Experts of a small language model.
Size: 12 layers, width 256, vocabulary 8192, 68.7M parameters.
Experts: 96 experts in each of 11 layers, 64 SwiGLU neurons an expert, 4 picks a token, a sigmoid router, a shared expert of 256 neurons.
Training: a variant of SOAP for the experts, 289M tokens, 4416 steps.
Below are experts of layer 7 (counted from 0) of a mixture-of-experts language model. Rows are named router (the router's row for the expert), down (a neuron's output weights, with its number) and show model dimensions 0-255. Each number is 128 + 32 x the weight over its row's rms, rounded and kept within 0 to 255.
After each expert's rows: "comes before" lists some tokens at least twice as common just after its tokens as in all text. This comes from a sample of Wikipedia text that the model never trained on. Tokens count by the router's weight.

# expert 61
router [143 135 144 132 170  92 153 104 150 105 137 124 118 149 114  89 133 149 125 138 100  83 161 142 123 114  72 125 110 140 174 141 118  86  99  72 141 138 120 114 139 132 127  92 121 119 173 134  66 119 140  95 131 174  70 114  83 134 101 105 112 115  90 131  81 115 120  73 163 121  86 138 136 100 122 219 146 154  79 153  94 121 160 155 160 163  99 180 126 166  92 111 148 109 148 144  74 151 172  80 127 149 147 138  99 129 118 100  59 161 137 161 110 148  49 119 150 103 147  96 147  92 125 141 167 223  91 156 102 132 154 159  99 110 133 123 137 111  91 140 149 145 129 148 155 136 128  84  87  97 133 143 125  91  76 201 153 119  94 124 123 114 186  75 139 155 141 145 187 141 167 136 108  31 143 136 136 138 145 113 103 138  82 160 105 129  42 123 120 155 205 117 149 103 178 103 174 128 164 117  92 168 152 187  52 120  88 167 120 120  88 146 176 103 142 176 141 110 108 153 137 142  97  96 162  84 172 122 151  52  80 144  69 150  94 138 130  70 116 119 167  83  98 140 104 142 166  87 123 114 125  88  79  83 156 174]
down0 [114  78 146 162  86 118 155 149 138 148 106  77 106 103 110 177 150 169 146 101 126 154 236  85 141 141 143 126 103 182 138 118  94 148 144 119 121  71 143  93 109 112 137 131 116  80 154  76 121 173 130 134  39  96 152 193 120  91 103 137 127 163 100  96 144 112  82  99 103 152 124 143  89 105 156  88 140 171 139 134 160  98 107 106 127 108 100 102 110 134 188 149 191 123 125 133 110 130  89 150 176  88 136 157 117 109 146  99 134  93 139 114 151 124 139 142 130 102  87  76 145 132 128 117 140  98 100 153  90 126 151 130 112  86 169 210  73 135 128 194 148 103 116 124 151 103 133 128 188 125 200 110  82 135  71  67  70 154  79  99 159 154 128 151 164 130 125 172  71 150  78 151  73 149 103 173 179 134 135 125 130 152  90 111 162 147 155 133 147 130 161 138  92  73 158 111 203 190  80 149 174 108 114 120 129 129 183 103  82 182 136 138 168 154 135 132 123 136 163 168  78 133 148 118  95 136 163 147 107 140 111 157 203 132 149 115 115  89 156 151 141 154 141  79 154 122 102 137 105 116 144  97 146  81  67  36]
comes before: " the", "\n\n", " The", " he", " it", " they"

# expert 60
router [108 135  96  82 131 140 193 112 165  76 121 189  94 153  89 118 151 103 140  97 118 137  98 110 127 139  70 103 190 119 149 184 139 121  93  62  83 145 145 153 140 139  85  99 102 156  97 185 135 118  84 137  65 106  97 145  39  94 113 117 107 133 109 169 118 132  84 115 163 125 115 138 115 121  67 143 165 149 127 146 106  95 124 133 140 183 134 140  77 137 175 155 159  64 150 108  98 131 134  64 124 103 120 160 148 183 102  94 115 161 113 114 103 134 108 130 130  61 107  87 106 124 135 163 157 152 115 145 129  96 162 129  92 167 140  81  73 101 141 172 106 134 130 133 134 117  98  81 112  85  86 109 119 102 142 201 187 103 142 148 110 132 114  78 112 166 122  68 168 132 135 130 106  89  96 104 124 158 103  76 180 183 145 121 120 114 103 121 101 130 147 137 158  92 208 110 160 144 115 118 132 137 169 241 129 115 132 180 120 150  74 117 186 100 128 172  96 198 110 114 108 129 102  61 125 127 153 100 136 121 122 142  88  86 133 156 165 110  86  65 167 162 136 205 126 115 139 180 130  98 170 134 153 100 150 165]
down2 [198 111 156 135  99 131 125 120 110 109 132 146  66 166 183  66 100 111  97  86 159 157 111  84  80  74 113 148 108 133 113  77 138 173 122  70 147 116  56 150 115 134  91  75 128 146 127 118 134 163 114 135 114 163 127 179 147 184 115 130 185 179 133 146 133 131  95 150 177 112 146 104 107 110 151  83 137 110  78 149 104 148 145 104 122 139 141 132 119 153  99 121 141 100  79 110 112 114 138 105 136 172 147 140 223 121 130 155 126 158 101 181 137 172 170 117 182 117 152 121  82 147  77 177 184 152 105 117 124 153 199 154 132 134 139 177 149 127 127 148 111 150  77 138 114 106 110 163 107 135 163 115 159 117  45 221  89 143 135 182 137 129 164 117 152  85 133 166 152 158 173  77  90 156 130 148 155 171 100 101 131 123 159 107 122  75 174  78 154 128 113  78 112 125 100  89 104 104 178  99 107 122 108 124 144 210 119 121  94 169 110 160 108 135 122 153 151  96 142  73  61 122 132  90 134 134  99  88 186 135 128 108  99 217 136  99 140 132 106 118 164 127 147 174 136  60 189 100 107 134 129  86  93 122 185 131]
comes before: " the", " a", " his", " its", " their", " this"

# expert 33
router [137 130 194 134 157 100 168 114 103 168 173 179 120 122  85 108 124 162  94 101 124 117 129  98 119 108 143 160 192 159 134 121 145 155 158 127 175 128 138 188 140 120 121 157 127 115  99 161 150 133 135 102 156 178  81 130 146 185 144 137 124 116 159 103 103  88 156 140 152 122  92 178  73 152 155 204 167 102 144 127 126  81 137  91 103 156 101  97 111 186 160 129 151  84 121 156  98  84  84 156  57 109 118 130 116 112 158 144  85  74 115 168 133 170 130  84 138 124 139  60 142  92 132 140 196 174  40 160 155 137 117  74 122 100  99 173 209 135 141 132 163 112 161 176 150  69 143 114  88 125 144  55 115 113 167  92 129 141 130  65  92 171 174  89 105 102 105 147 142 123 105 103 113 141 135 153 130 153  63 111  94 154 112 136 150  95 104  94 103 141 135 104 162 126 140 117 144 174 183 137 186 111 105 178 129 155  89 137 142 113  72 142 114 106 156 125 139 167 160 175 144 154 125 130 177 123 137  91 141  96  82 144 143  37 113 142 193  97  96 169 132  94 119 118 149 155  89 147  77 145 138 190 131  77  61 121]
down0 [194 105 129 146 146 180 128  61 154 111 118 140  94 120 152  73  80 103 182 137  98 157  83 115 128 156  47 122 128 100  96 109 156 114 164 111 110 145 130 120  65 133 129 188  26 106 120 153 135 126 107 114  92 114 109 124 127 116  92  91 160 178  97 199 107 163 154 102  89 172 102 156 128 181 108 167 149 171 123 173 179  93 137 137 128 136 102 122 128 102 154 101 158 147  87  51 137  57 111 130 196 149 120 138 142 125 110 197 105 122  93  65  94 131 137 112 135 117 149 115 112 121  98 150 141  87 123 112  93 128 131 111 116 105 151 112 120 150 137  79  82 158 136 172 126 146 106 154  56 165 126  73 183 145 140  85 167 175 108 128 164 132 113  78 140 131  73  76 175  78 143 102 124 153  71 125 138 155 135 107 162 176 144 121  37 150 104 157 131 119 123 110 157 164 151  53 178 159 137 144 125 163  55  92 128 111 153 109 161 108 173 121 128 111  91 168 134 146 119  87 172 142 116 133 188 114 122 141 179 123 103 158 111 123 126 178 194 144 133  64 130 141 113 118 160  99  92 120 116 102 132  98 151 134 153 107]
comes before: " and", ".", " to", " in", " of", " but"

# expert 81
router [161 125 126  51 150  99 139 137 114 122 139 151 117 135  82 142 157  79 124 110  51 102 110 137 139 121  62 124 131  87 143 231 164 176 103 138 115 129 149 174  88  97  80 109 104 101 109 127 118  89 162 137 172 118  94 175  49 143  77 120  91  93  90 155 126 145  53  63 117 101 169  94 116  47  79 146  92 168 137  90 114  75 125 158 140 161 170 147  89 166 202 160 152 125 109 115  91 144 152  74  90 107 147 121  98 127  90 131  97 120 131 163 110 112 132 100 172  98 152 139 112 111 162 169 114 179 119  98 102 144 108 107 113 117 130 105  99 130 132 146  78 152 135 121 151 118  92 133 116  80 108 134 137 131 129 146 192 182 128 142  93 147  86 114 169 109 173  44 167 137 116 134  59 113 117 135 124 161 116  80 102 196 127 100 132  54 107 110 139 121 101 149 159 124 178 122 144 180 133 126 125 141 132 171 156 125 105 160 150  91 156 144 132 119 142 124 105 204 112 137 146 123 112  74 147 124 131  95 125 136 129 204 104 107 114 122 174  94  69  64 197 116 126 126 141 139 174 175 138 133 114 138 107 152  73 109]
down2 [102 124 119 133  91 112  94  90 130 174 124 147 135  89 164 151 128 151 166 151 145 170 156 115 121 135 138 105 124 130 153 160  88 169 176 137 127  74 148 106 144 148 149 148 102  80 107 117 179  81 121  99  49 124 117  81 176 129 111 133 141 127  88 147 153 163 171 136  39 196 109 169 134 122 136 108 120 145 112 122 125 158 114 149 119 119 115 135 161 166 139 143 135  95 113 121 186 148 192  82 149  92 114 154 130 123 141  60 120 138 106 113  67 139 105  97 111 170  85 160 108 108 105 127 170 133 135  74  95 138 134 154 150  74 139 139 118 170 105 129 167 195 117 120 224 104 138 119  92  68  87 132 130 158  73  65 174 109 102  84 115 176 110 100 140 142 146  83 127 142 144 184 202  77 151  95 136 194  23  31  94  94  98 188 148 117 121 149 112 161 112 178 109 129 131 158 146 107 130 124  87 108 190 130  75 160 124 155 162 120 176 100 110 116 126 129  97 137 148  89 130 133 141 103  64 135 153  80  86 111 147 103 144 124 111 172 146 103  89 119 108 156 162 163 109 177 123 158 115 106 143 145 170  86 107 152]
comes before: " the", " a", " his", " her", " their", " an"

# expert 80
router [183 152 113  86 157 144 186 120 168 105 127 126 157 167 142  92 145 127  93 155 105 115 152 142  89  81  75  90 202 132  97 109 175 153 138 111 135 173 158 187 161 204  86 125  75 127 109 149  93 146 129 137 131 208  71 143 168 122 147  77 125  86 144  84  89 113 102 137 130  77 121 195 103 117 142 159 216  48 140 139  47 106 136 155 107 147 132 143  84 158 127 170 145  79 171 139  66 125 175 116 126 130 124 107  91 129 120 132  82 137 145 151 130 120  69  89 187  74  96 131 176 130 134 157 129 122  92 151 152 142 130  98 147 162 138 114 140 164 139 132 101 103  93 167 150  92 142 142 100 124 136 139 141 164 171 131 148 153 119  77 108 181 162  80  80 131  62 124 141 111  80 194  96 137 119  78 136 161  76 105 156 150 126 115  92 128  58 132  95 131 150  66 152 105 100  85 113  76 131 153 143 114  88 142 143 150  77 134 142  87  83 144 123 154 106 115 108 145 131 104 145 136  81 129  90 106 152 158 142  97  80 142 115  89 168 135 139 125 155 115 126  94  67 160 138 118 111 162 122 143 164 105 138 137 117 218]
down0 [146 106  74 150 106 135 137 157 155 121 160 115 122 132  94  83 160 148 103 163 119 115 136 114  98 122  98 124 153  86  92  86 127 160 121 189 129 106 140 129 144 128 103 101 102 144 109 108 169  86  77 143 128 170  82 138 172  93 178  80 123 124 140  10 163 156 134 186 124 148 156 144  85 137 141 147 191 131 146 125  50 161 107 105 132 108 148  96 133  86 108 146 100 113 123 160 134 169 103  91 100 172 151  88  76 156 146 129 113 133 142 134 151 111 134 109 196 157 207 164 190 173 136 105 117 131 144 127 116 186  90 125  84 109 126 150  92 163 110 137 137 111  49 133 118 157 115 153 179 109 114 116 155 150 135  94  64 108  90 131 201 161 156  52  99 117  61  83 114 165 116 159 151 122 103  56 229 183 148  96  75 154 126 105 203 163 117 188 113 145 122 118 189  52 101 113 134 106 146 119  98 130 136  40 112 171 141  97 123 109 123 133 140 135 141 134  92 150 151 141 109 165 145 104  95  69 151 131 116 142 104 155 129  93 120 129  92 142  95 119 106 115 141 126 130 132  88 129 114 113 119 175 120 154 144 152]
comes before: "s", ".", " to", "ing", " of", ","

# expert 37
router [155 154 123 118 106 151 126 112  96 177 187 135  81 101 132  86 140 120  89 139  99  93 141 114 117  84 106 128 179 151 111 149 187 141 164 134 170 138 155 153 126 133 123 131 113  89 161  93  99 134 193 129 150 139 127 145 145 151 121  90 126 119 108 115 106  49  93 104 133 105 133 162 115  77 178 184 173  66 112 106  73  78 109 104  96 145 165 114 128 149 146 221 133 126 134 131 122 139 150 138  85 163 141 136  82 165 148  90  33 169 159 119 148 109  93  88 169 108 104  75 151 100 129  94  75 157 160 161 113  97 146  69  97 134 154 105 136 124  95 201 132 114 125 161 172 107 107 185  84  64 142 101 145 123 146  95 163 141 125 162  69 196 136 112 135 121 121  84 109 171 102 203  89 110 152 129 169 177 101 146 137 149 128 123 172 115  71 102 112 113 102  89 166  82  94 110 136 116 161 127  96 102 120 177  64 158 136 114 154 127 119 178 119 110 159  75 100 166 129 133  85 116  49 126 162 167 146 128 112  81 119 164 113  81 134  97 191 147 111  99 207 106 142 125 117 125  80 177  96 103 125 156 132 150 104 108]
down2 [142 148  95 128 164 128 193 185 135 139  44 172 149 131 100 115  94 149 157 120 108 164 116 164 126 178 175 163 183 164 121 129 156  85  91  95 107 157 127 114 164 111 136  83  85 102 114  88 141  93 104 145 140 144 108 110 100 136 115 162  80 189 127  68  93 148 180 103 116 124 100 136 138 173 128 128  68  83 103 165 128  91 148 100 151 111 121 161 129 156 135 112 135 100 116 143 123 168 159  77 102  94 114 185 117 162 123 107 218 171  95 151 155 128  56 104  81 159 112  74 167 164 125 133 116 160 125 165  86 132 128 157  93 117 112  95 117 166 146 160 109 139 110 101 160 103 114 161 145  91 161 175 100 104 176 141 151 136 176 103 156 130 118 152 107 186 146 120 114 127 113  84  64 102 106  85  95 196 111 127 152  99  76 162 105 161 154  98 128 124 106 170  95 107  96 161 144  70 159 123 121  85  79 140 199 175 100 172 159 168 150 103 141 101 105 167 194 158 219 129  70 107  95 148  84  88 164  99 143 121 156 138 115 135 133 118 166 120 101 131 169  88 133 146  95 168 120 110 107 151 123 139 188 171  69 125]
comes before: " of", "s", ",", " in", ".", " and"

# expert 93
router [158 122 130  96 137  78 172 144 106 176 164 162 124 103  97  78  93 104 112  90 109  87 156  80 151 108 125 173 127 170 137 146 127 141  98 112 132 115 133 153 117 154 106  70 138 103 126 174 129 154 161 193  86 164 129 169 141 111  78 139 139 103  83  70  91  55 126 142 201  94  95 134 155 139 149 131 136 155  88 128 122 131 173 177 150 193 108 113 173 110 131 186 160  95 114 153  54 119 166 151  82 166  89 147 128 103 170  77 114 157 170 203  92 131 100 101 181 159 116 137 134 145 127 165 155 162 106 139 149 142 115 140  92 114 130 152 153  92  91 162 157 146 175 168 201 104 105 140  43  86 164 116 135 118 138 105 142  88 145 115 156 131 138  92 155 153 135 153 190 146  79 114 155  93 143 118 152 141  93 141 109 158 100 171 162  80  88 106 112  77 150 130 150  42  76 114 143 128 191 156 203 117  90 207  73 147 117 115 151 113 108 132 162 130 160 120  84 143 106 164 142 124 122 112 177 128 127 138 115  65  80 150 113  94  85 118 129 128  95 138 148 145 108 148  60 153 185 140 128 104 142 105 146 152 103 135]
down0 [160 103 172 165 123  73  88 126 142  97 116 109 136 108 175 143  77 158 125 136 117  85 150 152 171 118 120 198 145 128  76  99 172 152 110 123 150 173 128 112 144 118 185 135  93 159 147 144 149 130 118 108 103 181  94  76 143 169 162 138 103 162 136 143 148 117  58 104 118 114 102 126 183  88 118  99 112 165 172  90 171 112  94 177 114 137  71  99 113  91 145 104 158 158 153 173 101 170 133  92 105 137 136 129  60 163 110 166  94 151 131 180 128 178  97  83 129 183 127 141 157 153 188 101  97 159  75 139 136  44 150 147 140 118 102 120 178 125 152 161 135 173 118 110 117  76  52  98 162 194 112 161 147 130 167  87  88 153 141  92 120 122  98 111 109 121 112 123  70 140 177 131 143 100  99 101 103 141 130 107 131 151 107 133 173 193 169  83  95 129  68  78 156 131 150 139  89 189 112 162 151 121 117  61 125 139 104 103 102  85 140 112  48 168 180 165 143 121  84 164 125 119 131 108  78 151 155 132 159  92  43 140 100 134 185 140 130 160 155 134 132 124 130 108 137 124 120 163 145 112 141 127 107 209 113 183]
comes before: " was", " the", " is", " he", " had", " they"

# expert 62
router [103 132 157  95 146  88 164 136 152  72 166 173 152  97 148  97 140  81  98 134 164  98 105 102 123  87 123 155 165 126 198 118 138 148 166  61 155 153 153 147 124 107 126  95  99 110  89 172  94  96 156 152 138 153  90 116 139 117 143  90 114 118 115 194  34 103 100  94 115 102 139 162 133 134  53 169 155  88 144 144 153 113 108 113 149 149 121 167  91 194 136 124 128 134 150 162 113 150 171 152 104 138 125 119 146 188 164 119 143 201 151 125 108 147  86 154 169 117 122 120 127 121 125 154 127 144 106 136 138  57 151 134 112 105 147 138 115 156  49 140 103 171 122 153 132 124  34 134  85 108 128  72 165 132  90 137 166 140 141 113 111 145 106  76 156 138 137 146 158 108 101 110 139  93 129 110 102 195 145 129 154 145 102 134 143 115  61  70 107 164 126  98 116 156 121 159 149 214 120 200  75 137 122 144  99 126 113 233 106  88 141 112 153 163 121 142  92 101 178 162 144 152 132  46 119 198 190 123 188 139  98 138 112 173 123 112 125 153 121  98 159  74 157 112 106 139 190 170 144 102 164 137 122 146  97 167]
down0 [134 102 107 142 119 124  95 189  71 130  91 183  85  89 132 152 111 121 145 119 181  96 165 174 166 127 127 131 120 129 109 103 142 113 108 207 150 100 127 113 131 176 122 163 105  81  84 132 192 135  81 105  84 147 119 102 128 115 164  79 128 101 106 133 131 138 162 110 127 151 142 165 123 108 136 152  16 183 204 151 130  89 163 155  93 142 145 122 143 100 124 141  85 103 139 116 144 178 112 133 138 132  73 146  88 172 147 144 120 112 104 138 194  70 147 123 115 138 158 129 101 133  94  71 124  72 159  84 135  85 180 163  97 121  92 140 148 160 105 110 157  83  81 112 181 132 160 123 140  76 159 165  70 129 115 138 128 142  83 155 138 106 138 100  83  84  85 132 139 131 179 155 123 153 139  65 126 136 129  60 177 142  85 151 147 145 166 151  90 131 160 120 149 142 131 108 138  59 133 106  70 128 142 119 152 169 111 102 174 135 154 121 188 114 160  71 149 105  54 114  45  95 105 158 127  66 156 144 141 163 102  92  94 100 122 161  96  73 142 112 147 136 147 163  77 196 100 172 114 159 148 120 110 138  87 147]
comes before: " |", ".", ",", ";", "–", "%"

# expert 8
router [138 124 144  99 115  92 123 125 114 110 139 201 119 144 108 105  76  98 123  81 143 150 138 104 160 127 138 140 210 100 115 162 132 155 114 140 131 223 132 169 124 151 121  94 107 134 156 136  72 149 122 115 158 147  87 158 112 131 107 109 108 125 111 112  87 152 117 114 159  79 129 140 153 139 107 131 132  84 162 145 145  91 183  69 130 144 187  98 132 149 179 193 151 113 101 153  80 121 138 118 111 123 144 132  71 196 140 129 144 132 158 122  61 172  52 132 128  92 113  86 175 118 100 214  99 168 146 123 175 108 121 155 112 101 183 141 179 121  80 143  96 122 107 127 121  79 111 128 130 103 126 118 151 148 102 189 178 157 156 148  95  99 103  93  97 156 100  79 206 172  79 178 110 151  86 105  75 149 120 116 123 144 125 106 156  85 133  21 100 153 155 102 133 145 128  74  95 157 120 139 127 177  93 158  93 150  79 193 152 167 147  82 130 125 150 138 124 197 166 147 113 110 106  93 114 139 180 107 118 139  78 148 167 187  92 103 107 183 124 150 116 168 158 101 143 178 122 129  88 109 149 123 113 114 166 179]
down0 [ 74 123 155 108  94 159  83 133 128 145  56 113 153 162  88 156 114 113 137 108 191 145 189 103 100 124  74 160 126  82  91 144 136 143  96 127 160 110 163  93 132 144  82  66 168  96 145 129 157 111  90  80 121 152  82 120 157 115 144  95 158 166 175 147 106  75 140 148  94 150  80 127 104 107 164 118 121 130 147 119 132 119  76 163 138 146 102 173 167 138 140  95 165 147  47 100 147 118  76 116 166 128 132 180 123 166 118 152 164 145 126 144 158 118 186 145 160 121 130 132 118 112 137 136 124 133 123 101 120 115 132 152 180 200 134 118  90 157 120 106 133  76 158  86 168 161  87 121 171 173 156 128 127 114 178  76 103 122 157 138 107 125  70 155  74  70 156 124 104 134 109 112 116  90 125 178  77  87 121 158  87 113  99 106  96 103 155 166 160 213 112 157 202 168 152 181 176 143 130 165 114 161 145  91 169 145 171  99 136 114 191 186 109 131 153 107 128 132  98 140 124  85 204 162 176 134 173 178  87 134  91 163 176 157 127 134 109 114 100 139 134  65 154 143 104 116  83 188 165  73 139  96  95 165 110 103]
comes before: " |", ".", "°", "–", "%", ";"

# expert 59
router [166  86 142  58 126 191 162 112  73 128 167 149  52  98 120  89 139 162 103 163 152  90 160 143 121  78 106 133 178  88 165 110 166 132 136 132  81 162 135 123 127 111 113  58 131  59 149 162 119 128 148 175 123 231 142 138 106 190  67  97 103 128  75 112 127 144 130  51 173 132 153 137  97 131  86 176 119 120 178  93 152 136 134 152 107 154 102  93 132 160 154 108 192 132 139 132 122 129 154 184 116 118  97 154  91 165  76  92 138 108 139 178 135 136  88  65 130 123 137  78 129 119 148 157 152 126 157 141 100 129 117 127 117 106 108 100 162 137 123 178 127 138 145 126 145 134 149 136 128  91 156 124 132  58 150 149 135 105 121 132 131 187 132  59 123 132  22  88 145 145 103 171  92 142 112  89 109 132 132 115  92 149 117 183 160  60 170  94 155  75 117 122 193 158  95  88 144 167 120 102 175 140 118 113  92 116 120 172 106  64 153 143  94 107 109  96 163 122 137 107 140 174 111 121  65 146 157 163 143 157  91 125 106 102 147 131 165 182  71  90 129 124  97 146 141 147 180 148 128 100 156 196 132 123 129 142]
down0 [109 144 134 113 202  98  83  98 140 140 112 110  96 106 131  95 125 152 150 136  73 160  66 133 236  91 147 126 124 171 155 143 135 168 156 153 124  98  87  83 111 130 112 139 130 113 156 111 110 129  80  96 121  97  87 103 169 144 154 124 117 132 124 129 141 134 155 146 112  77 122 178 109 132 140 128  86 140 153  44 155 133 173 149 151 135 170 149 107 197  82 147 153 158 137 104 131 139 179 152 123 125  86 116  65 142 146 154 146 100 199 183 118 135 124 164 111 150 141  72 140 122 124 161 161 144 180 159 124 115 102  72 178 131 104  97 154 156 108 165 124 126 165 131  57 114 108  90 158 167 108  84  95 130 113 157 117 119 121  65 160 153 153 178 112 115 140  84  92 142 178 187 128 116 148 102 220 108 109 124  39  99 124 142 165 134 161 156 132 126 118 130 117  80 156 208 120 104 118 112 132  57 109 151 136 179 138 129 121 159 111 142 114 112 113 121 130  98 105 116 102 117 135 119 117   0 110 126  69  86 112 155 152 129  78 152 166  65  82 142 173 127 106 162 124 123 108 116  88 162 128  94 109  84 135 124]
comes before: "=", "|", "-", "The", "In", "On"

# expert 9
router [142 125 120  91 150 156 191 137 114 161 129 162 101  73  74 132 134 136 170 170 125 139 119 125 118  71 141 110 178 143 123 169 138 114 154 108 117 156 111 109 123  82 105  67 131 133 127 162 131 169 149 112 130 156 129 117 116 111 123 106 108  56 114 116 118 101 103  86 148 151 128 129  80 142  78 133 130 139 186 105 145 117 137 115 124 115  93 105 128 177 110 148 212 107 135 161 154 181 152 166 157 152 119 134  92 189  84 139 113 119 103 211 105 127 100  71 136  92 128 160 106 108 116 171 139 141 125 154 112 132 127 118  80 167 190 106 151  95 112 139 102 159 178 128 175 144 107 142 127  46 183  84 125 143 126 179 144 150  89 129 143 154 109  72 116 141  45  89 153 198 137 170 118  99  60 119 117 195 111  70 118 143 141 128 158 128 118 119 146 113 204 128 135 140  96  21 157 156 119 116 185 116 119 151 150 157 112 152 139 140 166 125 165 107 133 118 119 114 151 149 194 122  80 125 125 143 171  76 110 187 111 142  81 157 152 115 138 175  90  55 171 148 141 143 146 128 210 202 115  83 152 153 171 101 103 127]
down0 [ 87 132  99  68 114  86 153 182 113 109  75 154  55  98 120  46 148 150 129 121 120 129 112 140 114 128 143 120  85 134  72 112 129  63 111 182 122  84  87 121 130 140 123 130 113 103  88 143 132 158 122  89  68 104 131  89 111 175 132 156 108 114 126 130 212 150 140  91  93 162 142 162 163 127 126 160 117 139 243 122 114 176  93 100 177 184 116 131 153 187 105 140 132 199 156 130  91 153 172 128 164 110 163 171 153 121 122 120 125 123 102 188 120 104 117  85 156 101 147 159 119 120 122 145  91 146 198 139  81 167  91  93 102 161 138 108 138 112 178  92  89 118  93  93  77 104  99 147 144 153 124 153 114  78 155 149 103 156 136 130 147 110 138  70 128 174 152 104 126 155 168  93 177 192 165  38 152 127 137 131  97 127 130  92 113 109 112 115 127 160 138 212  92 170 128 164 134 108  99 121 190  85 112 104  61  92 117 142 124 104 115 135 139 125 156 165 172 118  71 137 103 159 119 137 103  66  71 129  84 165 181 144  77 127 101 172 137 152 147 109 164 174  98 158 136 133 133 119 181 125 122 130 136 131 141 127]
comes before: "=", "The", "\n\n", "In", "|", "\n"

# expert 55
router [119  92 160 132 155 115 191  86 119 121 174 119  69 120 145  80 109 168 120 150 147 122 142 156 181  96  88 177 110 138 152 210 166 128 145 112 114 128 149 181 112  87 113 116 117 116  73 157 101  85 115 114 156 174  75 150 117 101 130 145 103 143 140 159 122 151 115  34 182 117  55 118 124 136 128 164 165 158 115  81 136  85 103 102 154 181 101 114 131 159 137 176 171  92 134 171  86 128 120  61 118 132 128 190 137 107 147 139  39 139  79 179 111 160  97 143 139 114 137 110 184 115 134 163  76 168 107 147 138  36 105 105 113 148 174 100 134  91  69 127 128 166 130 132  92  93  93 122  79 110 133 122 161 167 170 194 144 141 168 100 165 161 144 101 144 138  69 151  91 146 115 156 105  87 111 110 119 202 100 111 166 155 153 133 194 114 150 127 126 155 147  84 135  88  94 153 138 126 110 100 151 151 154 138  91  96 106 129 118 106  90 114 174 111 117 141 156  65 163 127 130 180 132 152 110 126 142 142 140  91 105 124  96 105 144 146 163  98 129 147  66 109 130 175 118 112 250 121 124 111 100  93 137 123 127 140]
down0 [133 108 136  89 101 117 137 177 102 164 142  98 135 116 159 143 158 163 143 179 163 123  95 119 113 160 136 184 118 155 137 128  64 133  86 141  82 159 123 106 113 155 102 108 126 167  98 157 106 122 143 139   0 172  88 107 168 119  87 146 136 136 127  83 134 100  87 147 162 101 131 118 202 130 158  80 126 117 138 171 166  82 100 124 142 162 163  94 149 114 127 102 105 105 184 139  73 100 118 159 139 111  69  85 155  90 167  94 110 147 116  71 148 156 122 152 168 120 122 106  89  68 116  75  57 114 134 122 159 161 137  94  84  84 123 123 159 174 102 135 104  79 118 147 123 160 112  99 115 120  89 125 100 121 174  62 104 114 151 120 173 186 116 125 132  94 145 108 141 168 143  64 142 114 205 167 175 137  70 192 111 147 127 130 119 103 147 129 214 127 160 116 140 124 150 183 142 133 120 141 131  75 119  95 123 127 144 112 196 105 101 126 179 114  40 136 137 131  84 118 135 124 161 119 107  97 130 140 149  95  94 136 123  89 137  68 174 186 183 106 154 128 144 143 115 154 183 137 155 115 188 131 117 134 185  98]
comes before: " he", " the", ",", " be", " and", " as"

# expert 72
router [105 176 172  80 132 124 160 159 165 120 172 147 115 131 159  79 116 167 101 117 178 111 142  86  89  34 150 147 197 145 195 212 124 143 159 143 133 175 157 139  96 133 122  70 109  93  76 177 107 121  85 149 107 112 112 111 138 172 149  85 119  75  87 123  91  58 112  74 172 107 110 107 119  90 106 120 109 124  98 125 151  90  89  77 103 165 143 119 163 137 129 133 147 110 157  99  64 154 142 156  86 110 145 162  81 184 112 120 170 142 148 142 112 119  92 172 149 130 111 121 193 114 102 126 150 145 155 133 199 113 155  90 118  99 138 123 153 102 112 111 103 127 143 122 110 154  81 100  95  89 117  47 144 134 113 117 133 156 135 149 104 123  78 112 178 154 113  97 154 153 166  98 154 112 146 160  83 186 123  92 166 131  69  86  96  84  44  56 126 118 177 124 158 148 148 102 158 174 114 133 122 185 119 119  78 134 144 139 131 124 135 122 123  79 172 155 166 123 178 102 131 139 102  95 137 156 196 104 124 106 109  97 123  96 117 129 135 131 149 143 118 135 110 112 154 217 109 151 108  60 158 171 128 148 147 174]
down0 [200 142 115 132 131 104 191 155 175 130 129 105 140 147 105 199  57 107 164  92 129 136 102 153 126 172 114 171 108 150 180 167 156 104 134 136  74  92 158  88  92 150  87 164 122 115 139 112 124  87 141 114 114 142 109 118 104 128 138  84 162 116 134 122  51 120 125 134 120 200 183  79 151 179  83 165 181 152  44  75 152 148 134 134 163  77 106  97 133  94 106 142 152 135 144 129 131 147 109 178  68 128  99  97 120 134  78 101 137 203 103 128 159 152 106 159  76 171 160 179 168 153  73 125 106 142 103  75  87 146 120  93 108 119 153 117 176 130 102 111  96 164 150 103 114 142  78 158  89 136 155 141 147 104 139 109 157  53  97 157 108 106 132 141 103 153 123 135 135  91 173 148 158  79 155 143 148 130 119 124 159 166  95 171 139 171 131 125 156 114 140 126 188 122 140 136 119 157 127 139  92 148  57 143 153 156  87  90  80  67 167 135 146 145 183  44  93  90 135 158 149 146 184  91 144 156 137 136 134  88  91 154 189 118 146 155  65 140 191 115  94 165 124 173 131 135 112 114 106  92 104 166 124 126 168 115]
comes before: " |", "–", ".", ";", ",", "|"